{
  "router_cosine_scale": 10.0,
  "lr_router": 0.00102,
  "learning_rate": 0.00364,
  "warmup_steps": 200,
  "schedule": "wsd"
}
Below are experts of layer 6 (counted from 0) of a mixture-of-experts language model. Rows are named router (the router's row for the expert), gate (a neuron's input weights, with its number), up (a neuron's input weights, with its number), down (a neuron's output weights, with its number) and show model dimensions 0-191. Each number is 128 + 24 x the weight over its row's rms, rounded and kept within 0 to 255.
After each expert's rows: a language model's description of what the expert responds to. This comes from a sample of Wikipedia text that the model never trained on.

# expert 0
router [148 123 125 133 145  73 107 148 114  57 117 126 173 138 119 103 137 134 144 128 149  80 131 144 128  95 152 151 140 101 131 111 130 135 140 125 145 126 150 128  94 152 103 146  97 118  70 129 126 110 120 132 130 151  72 151 148  93 132 130 123 175 137 170 126 114 150 107 145 123 149 130 101 107 128 150  96 123 119 143 124 119 111 139 110 153 115 144  98 156 142 140 131 113 174 110 100 139 116 141 102 116 154 118 164 164 125 123  82 149 146 162 129 145 146 117  92 162  89 144 136  93 149 123 128 127 139 144 127  93 101 101 136 164  91 101 108 132 134 173  87 115  99 126 136 167 127 105 114 137 100 112 162 107  98 107 135 160 102 115 105  98 123 161 119 108 119 181 132 151  78 119 102 184 124  75 108 103 114 130 146 121 182 112 155 163 120 114 145 165 131 155]
gate1 [117  97 121 113 149  96 112 109 119 144  98 126 111 142 124  88 157 137 109 140 123 128 132 146 147 116 153 171  92 128 129 140 157 162 128 137 161  94  99 120  75 172 171 165 125 163 120 135  98 138 152  89 129 151 113  88 149 141 116 129 137 114 129 115 149 129 143 168 176 120 141 148 115 136 105 147 113 108 146 128 134 142 127 124  84 109 144 152 146 169 111 147 153 124 117 104 142 135 167 134 116 108  93 159  98 118 107 104 109  71 112 132 167  88 106 154 122 142 156 155 123 107 139  88  76 117 154 129 124 142 159 136  75 136 139  88 183 153 113 104 103 155 151  93 114 102 150  94 179 139 113 126 148 113 120 113 166 130 104  99 137 108 114 109 151 124 189 154 150 160  99 110 131 163 111 120 143 129 122 131 133 113  99 124 133 115 128  96  95 158 157 163]
up1 [166 143 131 117 106 140 115 129 142 122 112 111  98 126 125 142 106 126 168 144 134 174 143 136 167 135 136 116 150 135 167 160 104 134 124 133 129 180 159  93 123 103 132 129  93 154 160 154 147  83 127 157 166 134  96 109 140 149 147 130 133 174 100 117  62 146 129 143 136 118  91 151 114 117 125 138 120 103 117 118 134 113 106 151 139 134 126 139  88 160 133 130 133 112  74 107  77 134 107  94 153 117 103 109 147 124  76 137 143 110 121  98 169 145 101 119 119 111 158 142 136 120  87 125 173 130 159 114 173 144 130 111 131 121 159 146 155 135 127 122 144 120 100 133 165 125 160 138 112 133 141 131 117 172 102 124 155 102 116  97  78  72 113 122 119 127 135 125  92  97 108 117 173 107 139 153 158 108 132 119 107 169  85  88 162 143 126 159 178 173 108 117]
down1 [122 138 113 152 121 152 113 101 139  92 118 116 142 144 110 131 128 122 140 136 165 163 126 112 119 178  93 125 136 138 127 146 161 113 105 140 158 104 100 115 177 126 112 174 118 134 164  94 143 131 131  97 121 179 137 117 186 154 151 159 117 122  98 114 121 132 100 129 149 135 176 153 155 118 159 118 120 133  95 118 140 188 107 172 105 125 163 125 154 101 109  87 120 149 156 129 134 158 102  88 140 130 109 132  92  96 111 112 130 106 144 113  96 114 118 105 171 119 143 126 152 127 117 105  98 108 108 159 148 147 134  64 135 128 135 128  93 126 183 126 148 112 150 106 125 108 129 126 107 151 108 161 143 154 154 145 144 129 186 110 132 162 137 127  88 132 167 146 111 120 126 117 121 116  91  93 131 169 114 116 147 137  97 156 135 181 142 118 147 113 186  92]
What it handles: Capitalized nouns and labels in infoboxes, lists and tables, such as States, Screenplay, Preceded, album, Total, often before "by" or "|".

# expert 20
router [145 142 123  94 121 175 137 161 112 125  98 117 155 138 125 106 131 127 126 113 117 129 120 168 150 136 160 218 149 103 109  90  94 155 135 127 119  87 113 140 131 166 129 113  67 158 164 133 115 121 108 122 121 130 118 136 118  98 135 143 104 147 133 125 124 151 128 153 146 148 107 106 103 128 108 106 164 146 151 121 167 151 121  92 115 137 105 174  85 137 144 120 130  96 162  81 131 141 144 133 150 134 106  91 132 150 150 115 102 130 114 126 108 108 140 112 128 127 109 105 131 180 126  81 101  83 150 104 128  95 137 156 166 144  84 133 101  85 159 130 113 114 119 104 158 146 119 119 125 168 144 131 106 131 110 103 134 154  98 129 103 151 142  88 151  60 140 152 123 100 101 131  89 154 121 112 116 134 104 116 104 128 104 137 131  88 143 115  99 173 172 128]
gate1 [135 106  93 119 135 130 147 155 108 131 122 160 151 153 157 145 154 151 103 137 127 155 177 122 144 134 131 155 120 133  88 148  91 127 176  83 153 146 110 121 147  93 112 140 143 136 115 163 142  92 106 125  83 152 129 133 144 118 112 108 114 161 143 118 135 102 142 115 147 144 174  78 139 158  99 171 146 126 120  93 156 154 129 132 163 151 164 138 143  80 135 146 137 149 130 137 135 121 135  96 127 155 182 119 120 101 151 130  98 113 125 145 159 135 135  77 141 124 153 106 179 134 167 140 153 168  63 121 159 118 181 118 124 107 110 136 119 125 108 122 115 113 120 171  99 159 111 149 131 129 132 120 137 130 112 125 137  87 128 153 137  96  77 120 122 142 114 154 136 111 138 150 148 129 116 105 112  76 118 160 160  88 100  90  88  83 134  96 134 155 141 124]
up1 [135 151 146 114 122 103 120 118 142 127 119 136 114 137 170 122 142 134 117 131 146 156 146 168 134 126 164 136  92 162 102 148 111 133 145 109 158  88 119 129 152 118 132 130 143 127 144 159 144 108 133  94 142 114  85 149 173  99 102 157 139 147 115 113  82 128 155  98  85  81 152 121 114 137 114 117 121 105  96 111 104 136 128 145 112 147  89 117 131 154 134 115  91  86 146 121 178 147 111 149 143 136 170 154 136 132 143 129 136 135  90 147 140 172  97  92 116 164 101 147 103 104  83 157 134 134 117 133 142 112 135 114  97 145 158 113 159 142 122 108 109  62 128 108 117 135 101 132 131  92 104 103 140 170 151  90 165 147 150 111 117 170 104 156 120 120  97 158 110 138 162 104 176 164 155 131 173 166 150 174  95 137 125 103 142 140 116  91 180 133 104 121]
down1 [197 154 121 155 129 169 133 115 135 116 122 140 122 136 150 134 157  76 138 136 155 131 113 120  84 130 137 129 152 130 133 103 123  98 121 151 137  97 142 114 140 116 143 134 130 105  88 156 122 114 138 110  75 143  92  95 106 121 154 135 157 134 153 123 119 127 108 153 146 136 115 130 133 116 185 153 160 116  88 135 131 129 149 115 150 131 137 133  89 130 143 147  73 114 169 132 158 144 120 151 151 121 138 128 123 132 112  76 148 111 135 159 170 137 164 124 146 153 122  86 133 124  74 149 157 120 158 182 136 127 150 123 118  92 124 150 157 161  95 169 159 156 138 148 184 134 158 136 102 105 136 148 143 118 138 160 153 149 113 127 143 105 103 120 156  91 125 135 105 128 119 116 143 179 107 149 180 142 129 169 150 125 130 104 139  88 171 155 112  81 160  96]
What it handles: Number tokens followed by a space, such as counts, money, times, years, e.g. $300, 23 hits, £1.6 million.

# expert 14
router [116 110 127 144 124 102 112 135 123 154 157 118 168 151  98 121  98 130 101 151 124 153 138 120 137 146 135 120 154 136 141 146 127  93 116  86 125 112 120 160  99 156 108  89 129 125 180 157 133 150 129  97 138 116 152 109 107 104 144  97 114 147 139 147 165 131 130 144 120 123  62 136 152 143 128 170  76 118 153 175  70  94 128 109 147 130 137 170 115 126 120 128  98 141 148 166 150 132 111 121 133  88 181 137 131 120  74 168 160 123 153  67 170 139 135 134 110  96 171 140 148 153 129 107 133 115 109 139 107 125 125 139  84 124 173 149 123 175 146 129 108 123 123 138 125 137 161 103 108 126  95 123  74 127 159  97 154 107 117 118 147 155 138 154 138 146  92 167 136 119 172 134 107 110 148 122 124 142 135 105 145 137 121 149 136  84 153 173 133 120 177 135]
gate1 [134 160 134 152 118 144 162 173  73 146  97 137 116 127 107  61 156  92 118 155 147 159 164 127 140 148  86 134 109 123 102 140 131 119 110 131 117 132 123 110 162 128  75 112 105 105 141 140 153  88 156 110 113 140 109 113 118 106 124 118 154 158 116 148 131 118 145 154  87 109 116  76 149 146 113 184 150 104 101 122 112 182 116 121 116 122 103 140 112 113 119 145 124 150 110 169 141 160 111 121 155 122 142 169 122 139 158 133 126 102 151 112  85 101 158 153 135 119 108 104 111  96 152  84 150 133 120 129 115 148 118  81 105  85 144 123 114 119 174 148 123 147 194 125 145 165 146 133 127 140 159 152 112  71 135  94 135 116 122 127 130 127 119 141 124 151 125 135 161 146 137  98 146 166 128 135 100 100 134 128  87 129 127 127  85  92 150  78  99 137 125 124]
up1 [ 98 135 105 116 148 138 144 130 119 103 108 139  78 116 130 121 105 153 128  86 146 141 142 150 141 107 129 159 116 131 142 136 127 139 137 128 102 109 111 117 149 141 121  79 118 115 109 138  97 131  93 160 126 106 144 132 131 137 139 106 104 137 117 161 113 164  74 162 175 155 121 138 100 160 141 121 109 125 147 149  75 103 119 126 128 125 143 132 147 133 131 132 128 163  74  91 145 107 133 161 161 101 104 138 102 184 102 113 115 110 142 165 126 112 137  84 177 152 166  80 153 151 115 133  66 142  96 109  99 161 109  90 178 149 121 134 148 125  97 156 150 158 130 135  95 122 130 110 158 122 107 135 133 124 104 125 140  98 121 129 167 121 165 146 131  90 164 138 135 158 122 117 132 124 119 114 122 147 135 139 183 126 130 155 204 121 143 193 127 125 143 149]
down1 [110 155 124 139 127 111 124 124 134 125 128 103 105 110 155 144 120 140 143 147 101 158 133 160 116 161 122 160 134 107 136 152 153 124 112 108 155 132 127  98 103 140 137  90 153 129 116 156 133 141 152 102 103  96 126 125  81 107 136 115 115 141 129 103 136  90 160 157 147 103 113 106 142 104 127 118 136 115 101 111 174 126 173 134 117 102 127 154 128  84 139 109 135  89 143  55 118 132 129 108 149 113 129  95 212 129 148 107 118 138  92 137 111 123 140  97  91 116 130 149 108 107 156 129 133 155 169 104 102 138 140 105 125 113 126 123  95 131 149  87 140 138 114  88 138 102 106 186 116 126 104 101 126  78 129 125 114 130 119 151 147  89 162 148  83 157 137  96 104 103  85 159 114  97 159 105 153 139  82 114 149 169 162 130  58  98 140 130 123 116 124 162]
What it handles: First word piece of a surname or word, often a capital cluster like St, Sh, Dr, c, as in St-oller, sh-illings.

# expert 31
router [164 117 124 147  90 115 104 140 106 128  93  93 176 107 131 143 146 101 135 138 119 121 128 184 114 134  80 148 120 151 110 143 109 156 138 100 140 113  78  86 136 129 108 121 122 146 156 118  89 134 167  99 107 130 110 132 145 127 118  93 113 141 122 103 126 136  88 106 128 102 132 118 160 115 113 112 106  81 104 138  98 131 128 120 130 147 131 124 154 109 122  86 132 101 124 123 153 128 138 107 130  82 111  70 122 125 126 129 116 124 115 169 120 147 125 133 121 141 109 150 167  87 125 105 108 147 121 134 113 126 101  79  88 158  73 101  87 133 104 145 117 116 157  93 132 139 106 121 111 126 129 113 108  93 152 103 123 133  48 121 138 127 136 152 123 107 164 176 149 153  94 101 128 109 145 134  96 123  67  93 104 129 137  93  57 142 152 127 121 100 115 120]
gate0 [ 91 129 154 130  87 143 136 151 196 141 112 122 135 103 132 164 109 160 157 108 131 110 132 106 103  94 120 178 135 174 121 113 117 114 166 129 142 105 117 162 127 100 144 133 121 164 154 142 130 120 133  70 155 165 107 158 144 132  99 111 142 135 131 150 125 123 145 112  87 136 161 123 141 112 118 154 101 170 184  88 105 129 122  93 108  96 138 126 172 124 136 122 144 143 132 128 174 161 136  81 156 157  89 127 102 124 114 136 106 135 122 166 108 154 112 116 130  98 141 117 121 117 135  89 135 154 124 102 173 124 116 120 139 184 120 146 151  86  77 130 105 115 105 151 126 145 164 151 172 108 116 124 145 117 138 121  98 160 107 123 143 119 138  78 136  98 139 137  99 119  89 165 122 150 180 156  93 106 106 140 144 121 139 127 124 136 151 129 120 133 154 165]
up0 [139 109  87 116  65 124 138 145  90  65  83 178 158 143 142 117 143 124  98 120 149 130 128 158 152 157 173 179  98 125 159 106 110 136 166 108 136 148 125 122 143 144 116 135 159 114 119 143 122 122 137 107 133 127 160 143 111 118  94 146 107 170  87 101 108 110 124 123 154 146 127 115 113 135 124 123 104 139 115 122 102 102 166  98 166 111 176 126 162 127 108  82 186 150 143 122 173 122 119 126  86  94 126 122 119  97 110 128 143 151 142 109 115 112 153 110 102 128 153 113 123 118 153  85 115 159 145  94 117 135 116 177 141 136 129 119 158 115 116 117 156 114 128 149  91 135 126  79 167 152 130 120 144 120 116 116  89  96 109 106  89 117 124 132 108  98  97 116 124 128 120 124 198 126 138 128 138 123 125 115 136 110 118  76  84 100 108  96  95 117 123 108]
down0 [128  89 118 123 145 167 154 117  92 115 147 115 148 110 116 102 158 135  77 168 151 112  60 116 140 115 147 119 153 107 128 134 140 125 105 117 100 154 132 121 151 129 132 109 147 133  96 134 142 137 168 182 116 123 107 143 141 143 138 110 160 120 134 129 135 138 115  94 156 145  81  95 112 159 142 143 159 158  97  86 107  95 108 128 137 152 128 139 117 135 140 115 157 118 105 186 112 134 146  83 103 147  85 148 116 132 149 158 127 148 124  99 146 109 133 144 148 164  94 103 161  85 156 108 149 115 118 139 154 137  47 133 147 106 137 123 165 124 139 126 109 122  91 150 124 141  96 129 140 118 152 125 113 112 127  96 147 101 100 150 122  76  76 178 132 156 107  98 138 124 105 156 130  98 108 102 119 131 144 128 101  97 140 135 131 158  68 153 127 103 141 117]
What it handles: Digits, dashes and field labels in lists, infoboxes and stat tables, such as year ranges in career lists, Genus, Coordinates, Died.

# expert 47
router [107  87 130 107 145 105 125 104 117  87 108 140 112 148 111 106 131 125 156 134  59 142 118 118 103 167 106 125 112 109 111 164  99 105 110 124 132 167 109 150 144  86 119 149 162 132 110 170 121 137 120 165 131  90 143 127 119 159 109 127 141 120 119 118 132  99 141 124 123 157 121 155 173 116 139 165 148 115 158 109 113 135 141 180 138 115 110 143 107 136 132 161 132 120 124 102  95 142 151 147 117 120  98 141  94 122 142 152 150 170 125 113 144 136 120  77 105 132 123 185 133 111 116 127 170 147 128 118  92 123 112 120 153  86 141 132 139 191 150 110 112 136 141 164 108 140 159  81  97 117  99  92 152 159 162 128 120 199 117 121 113 150 119 165 143 138 123 127 173 125 127 100 139 157 134 158 157 109 188 143 156 171 120  91 140 126 149 109 135  86 121 119]
gate3 [188 149  95 103  97 119 124 115 155 142 123 124 135 133 141 126 136 123 142 150 120 167 102 122 149 124  81 151 109  96 146 169  94 112 151 113 153 100 110 180 156 177 134  97  94 137 162 124 132 117 129 129 114 187 148 155 114 104 125 138 124  98 140  93  94 157 134 153 168 106 119 137 131 179 102 131 141  90 141 129 206 124 167  60 145 128 109 114 101 130 135 172 124 133 167 133 137 129 155  92 135 126 115 103 152 148 121 107 131 166 150 160  91 148 115 118 109 111 134 110 149 178 102  93 156 134 134 136 103  84 126 121 106 126 133 141 122 157 128 137 121 140 140 120 143  82 124 131  99 149 139 100 109 139 144 122 144 166 130 167 134 134 107  97 113 113 125  87 116 120 143 142 129  68 118 167 134 139  96 110  99 127  88 124 121 131 111 126 126 104 148 117]
up3 [100 132 145  87  96 171 109 147 102 119 118 129 138 169 113  80 145 127 127 151 118 125 154 126 106  80 163 107 162 124  96 150 132 137 138 156  97 109 104 134 134 116 118 109 104  93 149 129 156 150 126 169 148 152 132 111 125 141  81 148 158 171 152 140 112 163 133 124 123  96 116 138  88 114 124 124  82 161 133 144 144 161 120 101 116 132 164  91 147 141 138 129 123 127  96 116  84 105 171  99 119 143 112 166 118 135 114  82 139 105 125 140 111 141 127  83 139 100 127 116 111 167 100 112 145 117 106 127 109 123 157 117 151 152 157 135 135 151 179 140 100 158 135 108 131 152 124 129 144  79 104 123 111 148 127 173 151 113 106 147 163 172 146  76 127 101 110 176 128 133 126 166 116  95  90 135 155 144 101 132 135  82 181 105 136 167 125 119 136 143  97 149]
down3 [ 78 109 169 174 156 144 124 112 130 138 142 132 105 116 103 114  81 187 117 125 141 132  89 116 122 101 150 114 176 132 139 108 113  86 161 119 160 120 135 145 108 142 139  85 167 177 127 161  95 136 135 147 140 109 123 143 127 144 143 148  95 157 162 135 136 140 107 144 135 165 191 131 156 130 158  97 118 149 118  81  81 141 112 105  87 146 137 108 127 140 151 129 125 149 142 100 153 153 121 130 143 124 125 143 125 126 111 116 143 168 145 148 118 136 116 113 149 130 108 108 157 127 175 108 123 106 132 183 142 148 153 120 110 166 129  88  90 143 151 105  87 147  96  66 144 133 141 125 137 156  96 134 102 180 122 113 150 143 128  83 128 142 136 148 137 129 132 150 170 141 153 127 151 143 118 181 136 117 132 136 136 109  91 163 133  97 140 130 105 133 165 145]
What it handles: Opening stems of longer abstract words completed by a suffix, such as promo-tions, exhibi-tions, advis-er, fac, inter, post.

# expert 35
router [128 109  95 134 140 102 118 146 166  89 129 134 116 113 143 119 110 144 127 113 149 126 106  80 155 131  97 159 119 114 115 123 105 130 132 107 144 167 136 139 121 127 142 159 157 139 110 127 130 124 131 123 128 114 137 123 154 131 171  63 127 132  90 129 119 119 119  91 151  98 140 137 157  99  75 113 142  80 111 141  97  98 134 140 149 110 137 154  78 116 159 138 163 135 142 116 149 127 112 160 127 119 121 127  98 102 152 118  88 126 121 109 141 112 167 120 101 141 152 118 131 115 126 165 146 172 135 135 129 167 104 119  98 172 119 151 119 136 118 153 137 133 118 121 123  84 111  67 112 135  86  90 142 100 112 127  87 154 131 121 134 122  93 206 115 128 126 157  85 123  95 159 114 125 117 109 144 127 132 161 146 116 126  83  89 144  82  94  68 145  65 134]
gate2 [124 155 161 112 152  88 119 143  87 124 157 122 133 146 157 148 150 121 128  98 142 108 116 149 122 136 115 118 160 122 153 118  97 152 107 137 122 111 153  92 150 172 142 102 136 116 144 189 168 128 102  94 133 111 127 104 122 119 119 164 165 178 132 147 101 108 146  54 142 114 166 135 122 127 149 102 181 107  98 134 103 127 104 128 113 131 144 139 132 172  94 124 117 125  95 125 144 117 136 107 134 105 102 110 150 130  94 115 144 145 142 128 122 154 133 104 108 155  90 122 146  83 156 134 110 127 142  99 142  66  73 119 154 148  91 105 126 139 147 142 154 114 116  97 105 143 162 128 127 131 103 139 126 114 143  69 125 122 109  87 111 153 199 117 121 115 106 128 167  98 105 169 138 149 122 147 135  64 150 142 132 102 138 148 121 128 128 124 137 159 130 103]
up2 [135 143 143 139  95 105 116 149 116 144 140 141 135 172 145 106 127 176 155 110 129 133  88 107 125 137 112 148 107  84 162 135 156 104  71 170 107 103 105 118 119 149 100  98 115 142 139 100 138 164 156 102 106 144  85 123 157 112 114 154 166 143 128 175 113 131 142  92 119 132 116 147 151 110 113 116 132 125 107 165 105  87 150 104  91 129 135 140 124 186 142 100 116 104 129 156 139 136 109 141 166 173  94  92 162 149 124 174 146  90 127 136 122 135 111 103 108 126 134  87 131 147 147 179 133 101  99 115 133  76 147 171 115 137 136 153 163 153 121 145 135 124 125 117 137 114 102 114 145 127 124 122 103  93 162 123 128  92 110  89 140 110 164 132 148 138 143 135 110 165 121 120 157 169  81 101 165 167 108 149 109 145 170 128 106 104 147 146 116 145 108 154]
down2 [115 139 112  77 143 115 129 172  65 152 121 158 129 144 171 101  88 143 168  95 121 101 120 120 123 125 122  89 137 156  89 183 135 149 123 130  69 138 107 151 163 118 104 125 177 126 103 142 106 169 132 117 113 140 108 128 172 141  98 115 126  77 151 116 140 110 131 109 145 165 125 113 127 114 152 146  95 101  96 127  92 128  95 174 146 152 151 119 109 140 181 101 150  86 114 115 118 141 115 148 120 111 100 136 143 119 121 158 108 144 126 148 126 136 128 196  97 123  79 112 106 129 167 128 101 165 151  95 109 112 110  75 119 145 145 146 159 164 110 146 130 170 131 120 114 153 138 114 180 136  75 119 146 170 130 108 101 131 133 111 110 132 105 137 137 132 115 138 134 127 118 118  93 124 131 140 132 128 120 138 122 130 140 168 134 144 125 108 161 119 144 114]
What it handles: Wiki heading markers ==, ===, closing parentheses, semicolons and periods ending sentences or headings, such as ==See also==, ==Career==.

# expert 7
router [140  93 124 120 136  96 131 149  98 138 112 107 130 155 151  66 126  94  97 123 124 165 145 150 116 130 175 124 117 128 127 116 128 141 134 156 131 176 123 126 158 110 108 145 129 155 143  94 164  94 108 112 114  69 123  89 131 122 169 136 137 110 166  94  94  87 198 126 111 138 119 128 162 140 107 120 159  95 140 183 140 137 144 118 136 103 129 150 136 114 119 146 127 123 126 133 139 118 133  99 135 167  62 115  96 160 141 166 147 112 152  95 141 134 123 155 101 123 142 119 140 121 104 152 139 124 108 145 113 108 176 121 116  92 140 184 140 133 132 103 114 104 120 111 181 138 136 141 129 133 145 122 115 122 162 128 150 130  77 129 146 163 157 133 182 109  93 127 138 137 147 112 117 125 128 140 121  74 110  98  84 159 143 125 107 139 134  92 167  95 113  97]
gate2 [146 107 142  98 124  93 133 121 164 110  98 149 152  79 109 116 127 141 141 134 109 133 114  95  73 108 138 105  97 118  98 128 113 130 133 102 161 137 133 120 164 145 131 148 144 115 139 158 127 137  75 142  92 137 136 124 139 112 127 132 101 167 117 163 136 144 165 121 145 149 154 146 160 155 117 151 138 154 118 150  78 131 131 133 126 154 145  96 110 111 139 127 119 167 100 128 145 138 111 128 126 128 145 132 152 150 117 130  98 127 146 163 146 181 148  91 120 135 164 151  97 123 187 133 127 163 125 134 137 126 136 136 115 117 107 133  76 114  88 128 149  77 127 123 104  80  95 136 122 149  82  94 114 164 112 109 105 131 132 151 113 155 134 147 116 181 172 109 110 123  91  87 154 169  96  75 175 124 118 126 121 147 109 112 110 128 147  66 165 126 150  96]
up2 [126 123  87 151  93 127 128 138  78 127 138  91 135 118 110 119 137 134 136 125 164 118 104 133 133 135 120 110 126 146 174 108 101 106 132 126 132  56 128 148 138 113 134 148  87 105 168 126 110 125 102 153 122 150 132 148 112 135 101 139 122 161 155 134 109 121 148 122 149 128 129 113 160 136 133 139 118 109 118 125 104 117 130 116 151 144 133 113 140 104  93 129 135 129 105 132 103 194  82 113 111 157 141 134 115 101  63  74 131 180 160 110  86 104  97 137 118  95 172 127 123 146 156 135 173 117  86 108 155 146 133 136 142 112 166 108 145 142 120 158 160  71 124 168 167  65  68 115 167 145 133 146 160 113  83  96 119 122 142 157 144  94 134 127 142 143 150 121  96 135 115 138 160 139 137 109 180 124 125 112 134 162 122 131 139 111 125 118 111 152 158 130]
down2 [128 112 149 128  98 110 150 128  85 125 141  87 114 136  90 147 133 154 114 128 116 162  79 143  71  93 145 162 133 122 152 142 124 140 129 153 150 118 117 129 121 138 169 144 116 120 112 103 104  92 131 127  89 198 103  83 172 123 140 131 120 113 135 114 100 151 129 115  93 108 206 144 158 152  90  77 129 129 140  77 143 135 142 104 132 132  81 136 153 140 111 131  98 141 142 102 111 133  93  93 116 107  73 123 148 112 135 160 157 124 165 113 143 122 137 101  89 125 167  96 117 141 144 181 149  90  97 112 143 114 145 141 172  98 112 111 120 107  94 117 138 119 118 138 120  94 122 121 141 114 107 173 136 100  88 131 141 112 126 123 159 158  99 132 114 137 101 113  98 132 134 153 132 129 130 121 126 123  88 118 134 142 102 131 118  99 112 133 105 145 122 179]
What it handles: First word or opening piece of place and person names, often in lists or tables, such as New(ark), Mc, Sch, San, Ad(olf).

# expert 24
router [197 113 107 136 135 157 112 130 151 132 132 100 167 121 164  72 128 145 114 138 159 150 130 141 137 151 119 102 113  75 123 122 134 134 110 131 162 119 115 111 148 120 105 148 118 165 129 112 138 137 138 135 136 118 128 104 129 101 164 114 129 110 113 112 123 131 134 154 152 143 110 108 140 106 146 157 137 118 153 121 124 130 127 112 147 149 139 144 125 133 127 142  94 127 156  96 105  97 108 199 115 170 100 167 120  98 140 109 100 109 105 117 157  93 107 160 141 146  84 100 155 149  72 123 138 151 190 172 101 143 171 137 138 106 144 161 122 102 133 132 119 141 133  83 131 121 139 154 111  98 127 118 156  85 127 109 173  96 141 140 170 152 166 123 127 104  95  94 103 157 128 145 131 112 114 134 136 109 120  61 102 121 100 106 125 119 153 170 158 118  70 120]
gate1 [104 131 104 132 147 117 171  63 131  73 118 139  97 164 110 127 149 114 121 152 143 139 142 120 123 126 121 113 105 113 151 158 156 109 139 131  94 119 130  77 148 162 137  95  90 164 157 100 137 106 128 140 129 163 143 148 129 138 147 112  76 110 144 144 119 102  96  96 152 134 143 145 137 100 140  72 147 107 147 135 115  73 137 129 131 147 101 131  96  99 134 102 110 112 146 125 116 132 161 150 159 121 145 138 151 114 127 119 156 104 101 115 138 114 129 112 136 110 110  79 128 103 148 107 114 155  81 140 148  99 117 114 104 123 135 161 173 130 107 135 172 107 114 128 137 132  61  98 122 118 124 107 134 117 132 110  81 128 119 128 152 110 136  88 112  99 164 106 150  86  99 137 102  93 107 210 110 171 152 107 156 134 128  87 145 127 124 140 144 115 122 143]
up1 [118 206 110 102 147 150 101 112 156 167 130 150 105 148 124  93 115 144 148 114 103 111 132 143 146 149 113 144  99 139 127 105 111 164 100 187 143 107 117 110 141 153  98 139 105 158 122 129  84 135  84 108 102 122 139 113 172 129 109 132 109 119  99 131 106 142 126 144  96 134 111  94 152 169 125 134 139 144 127 115 125 164 141 128 115 128 140 132 161 160 113 132 117 123 136 114 150 160 149 113 125 171  59 124 113 104  79 135 111 141 125 110 140 116 112 112 134 114 154  92 121 151 109 105 157  89 152 130 140 151 165 132 196 100 116 140 115 131 143 109  91 118 143  93 138 118 138  98 147 148 119  99 111 124 117 134 134  86 132 115 109 132  81 139 139 131 129  76 117 112 121 125 157 157  88 113 108 132 121 141 130 144 171 157 106 133 154 100  39  95 131 106]
down1 [164 150 148 142 145 125 141 138 138 158 102 147 113 131  95 130 144 128 135 150 105 145  83 147 139 124 116 114  85 133 148 131 156 145 140 104 124 113 127 137 131 113 159 156 122 114 110 112 174  98  77 143 107 120 110 167 179 133 110 143 135 118 135 124 117 117 129 173 123 178 135 179 166 132 136 152 130 149 116  92 149 154 112 137 134 138 108 152 106 155 122 133  91 135 169 126 101  86 125 128 101 171 121 122 144 124 139 137 164 167 156 167 114  94 123 142 177 124 159 135 121 129 143 135 211 105 121 106 153 140 183 137 167 116 127 126 127 148 124 142 137 105 158 134 114 152 135 156 122 158 137 110 137  92 176 117 141 139 125 140 135 167 103 122 142 174 104 103  94  90 109 129 119 148 100 110 134 128 135 122 109 124 149 126 180  99 164 150 159 182 183 143]
What it handles: Periods inside abbreviations or ending sentences (i.e., Ph.D., p.m.), plus commas, dashes, pipes and number pieces in tables.

# expert 26
router [108 120 137 134 140 121 148 121 127 131 141 142 153 146 164 134 131  84 108 123  89 191 122 145 124 130 148 144 104 122 157 126 126 128 139  98 156 139 141  91 140 125 142 114 156 101 210 136 137 137 101 135 125  94 140  87 132 132 144  71 134  98 106 107 131 126 171 104 110 137 163 120 160 107 152 115 128 129 130 154 131 166 112 143 143 134 121 154 128 121  86  94 126 140  63 142 165  96 134 122 120 107 168 159  94 104 157 103 160 147 144 121 141 165 119  83 110  98 162 122 160 113 102 136 103 132 111 101 128 133 124 120 149 104 153 144 143 145 172 127 131 110 108 137 154 106 112 129  94 157 128 134 150  97 146 142 136 142 109 126  99 136 144 112 164  90 109 184 131 124 136 148 126 176 131 166 125 112  90 133 102 112 122 110 112 148 191 115 160  91 137  68]
gate0 [104 118 145 126 160 116 114 131 161 123 125 165 140 109 110 140 123 119 121 167 114 142 126 116 140 163 117 131 150 137 125 145 105 107 123 109  92  97 140 136 109 161 164 111 123 142  94 103 137 131 190 134  67  87 128 131  96 172 131 167 145 136 115 145 131  88  89 151 112 125  99 126 190 160 159 112 144 150 153 117 163  91 180 112 135 134 146 125 131 104 127  92  86 109 104 140 102  75 136 101  96 149 135 131 134 143 134 142 109  98  78 168 104 136 145 152 162  99 113 132 154 111 139 122  86 122 154 145 158 143 114 119 158 190 161 122 140 129 101 169 106 156 126 138 116 114  97 166 148 121 152 103 104 143 153 143 133 148 125 164 141 137 138  89 164 116 132 142 131 165 134  88  97 150 120 153 150 171 130 112 107 155 157 139 107 115 118 114 145 110 117 148]
up0 [150 131 143 106 134 118 133 125 153 137 176 101  89 113 107 144 162 108 123 148 146 145 101 124 115 104  94 103 113 119 148 150 126 146 122 136 119  94 118 113 123 119 137 118 100 140 168  92  89 119 151 153 104 117 144 141 134 151 147  97  90 118 148 143 128  85 124  94 102 108 131 110 154 120 128 103 125 142  77 115 177 138 183 133 105  61 129 131 108 109 118 159 129  90  96 139 120 106 103 128  99 141 166 116  95 172 131 156 115 115  97 137 167  81 122 117 144 118 122 153 181 182 152 155 148 127 132 121 121 156  93 131 103 119 140  83 141 127  72 125 147 173 135  89 127 153 103 103 130 137 103 117 157 121 139 106 139 107  92  92  91 127 101 106 120 112 110 117 151 149 119 115 110  84 169 128 146 143 149  96 140 118 126 126 119  66 113  85 141 130 137 126]
down0 [132 150 121 208 152 119 101 157  77 160 180 171 128 154 145  85 119 116 143 142 140 138 158  96 112 110  89 100 120 139 125  95 117 137 145 160 160 116 140 129 108 110  91 157 115 144 101 150 146 146 154  92 127 137 145 151 119 126 133 128 115 137 129 106 131 155  97 148 123 149 119 102 131 165  73 140 114 125 132 160 126 136 128 107 125 124 148 187 123 130 120 128 128 154 102 137 116  98 126 125 126 140 145 134 178 138 175 126 141 147 133 128 139  95 127 153 108 151 149 105 137 147  95 132 131 135 128 164 139 151 134 128 146 133 126 148  97  89  81 105 158 110 131 151 162 114 115 124 149  99 127 168 138 168 126 178 151 149 146  73  87 148 103 104 100 178 117 136 131 132 136 153 120 146  72 114 104 174  88 143 102 126 144 104 109  92 130 154 129 143  83 134]
What it handles: Opening lowercase or capital pieces of a word after the or a, such as s-abre, stre-ak, r-abies, Pr, Tr.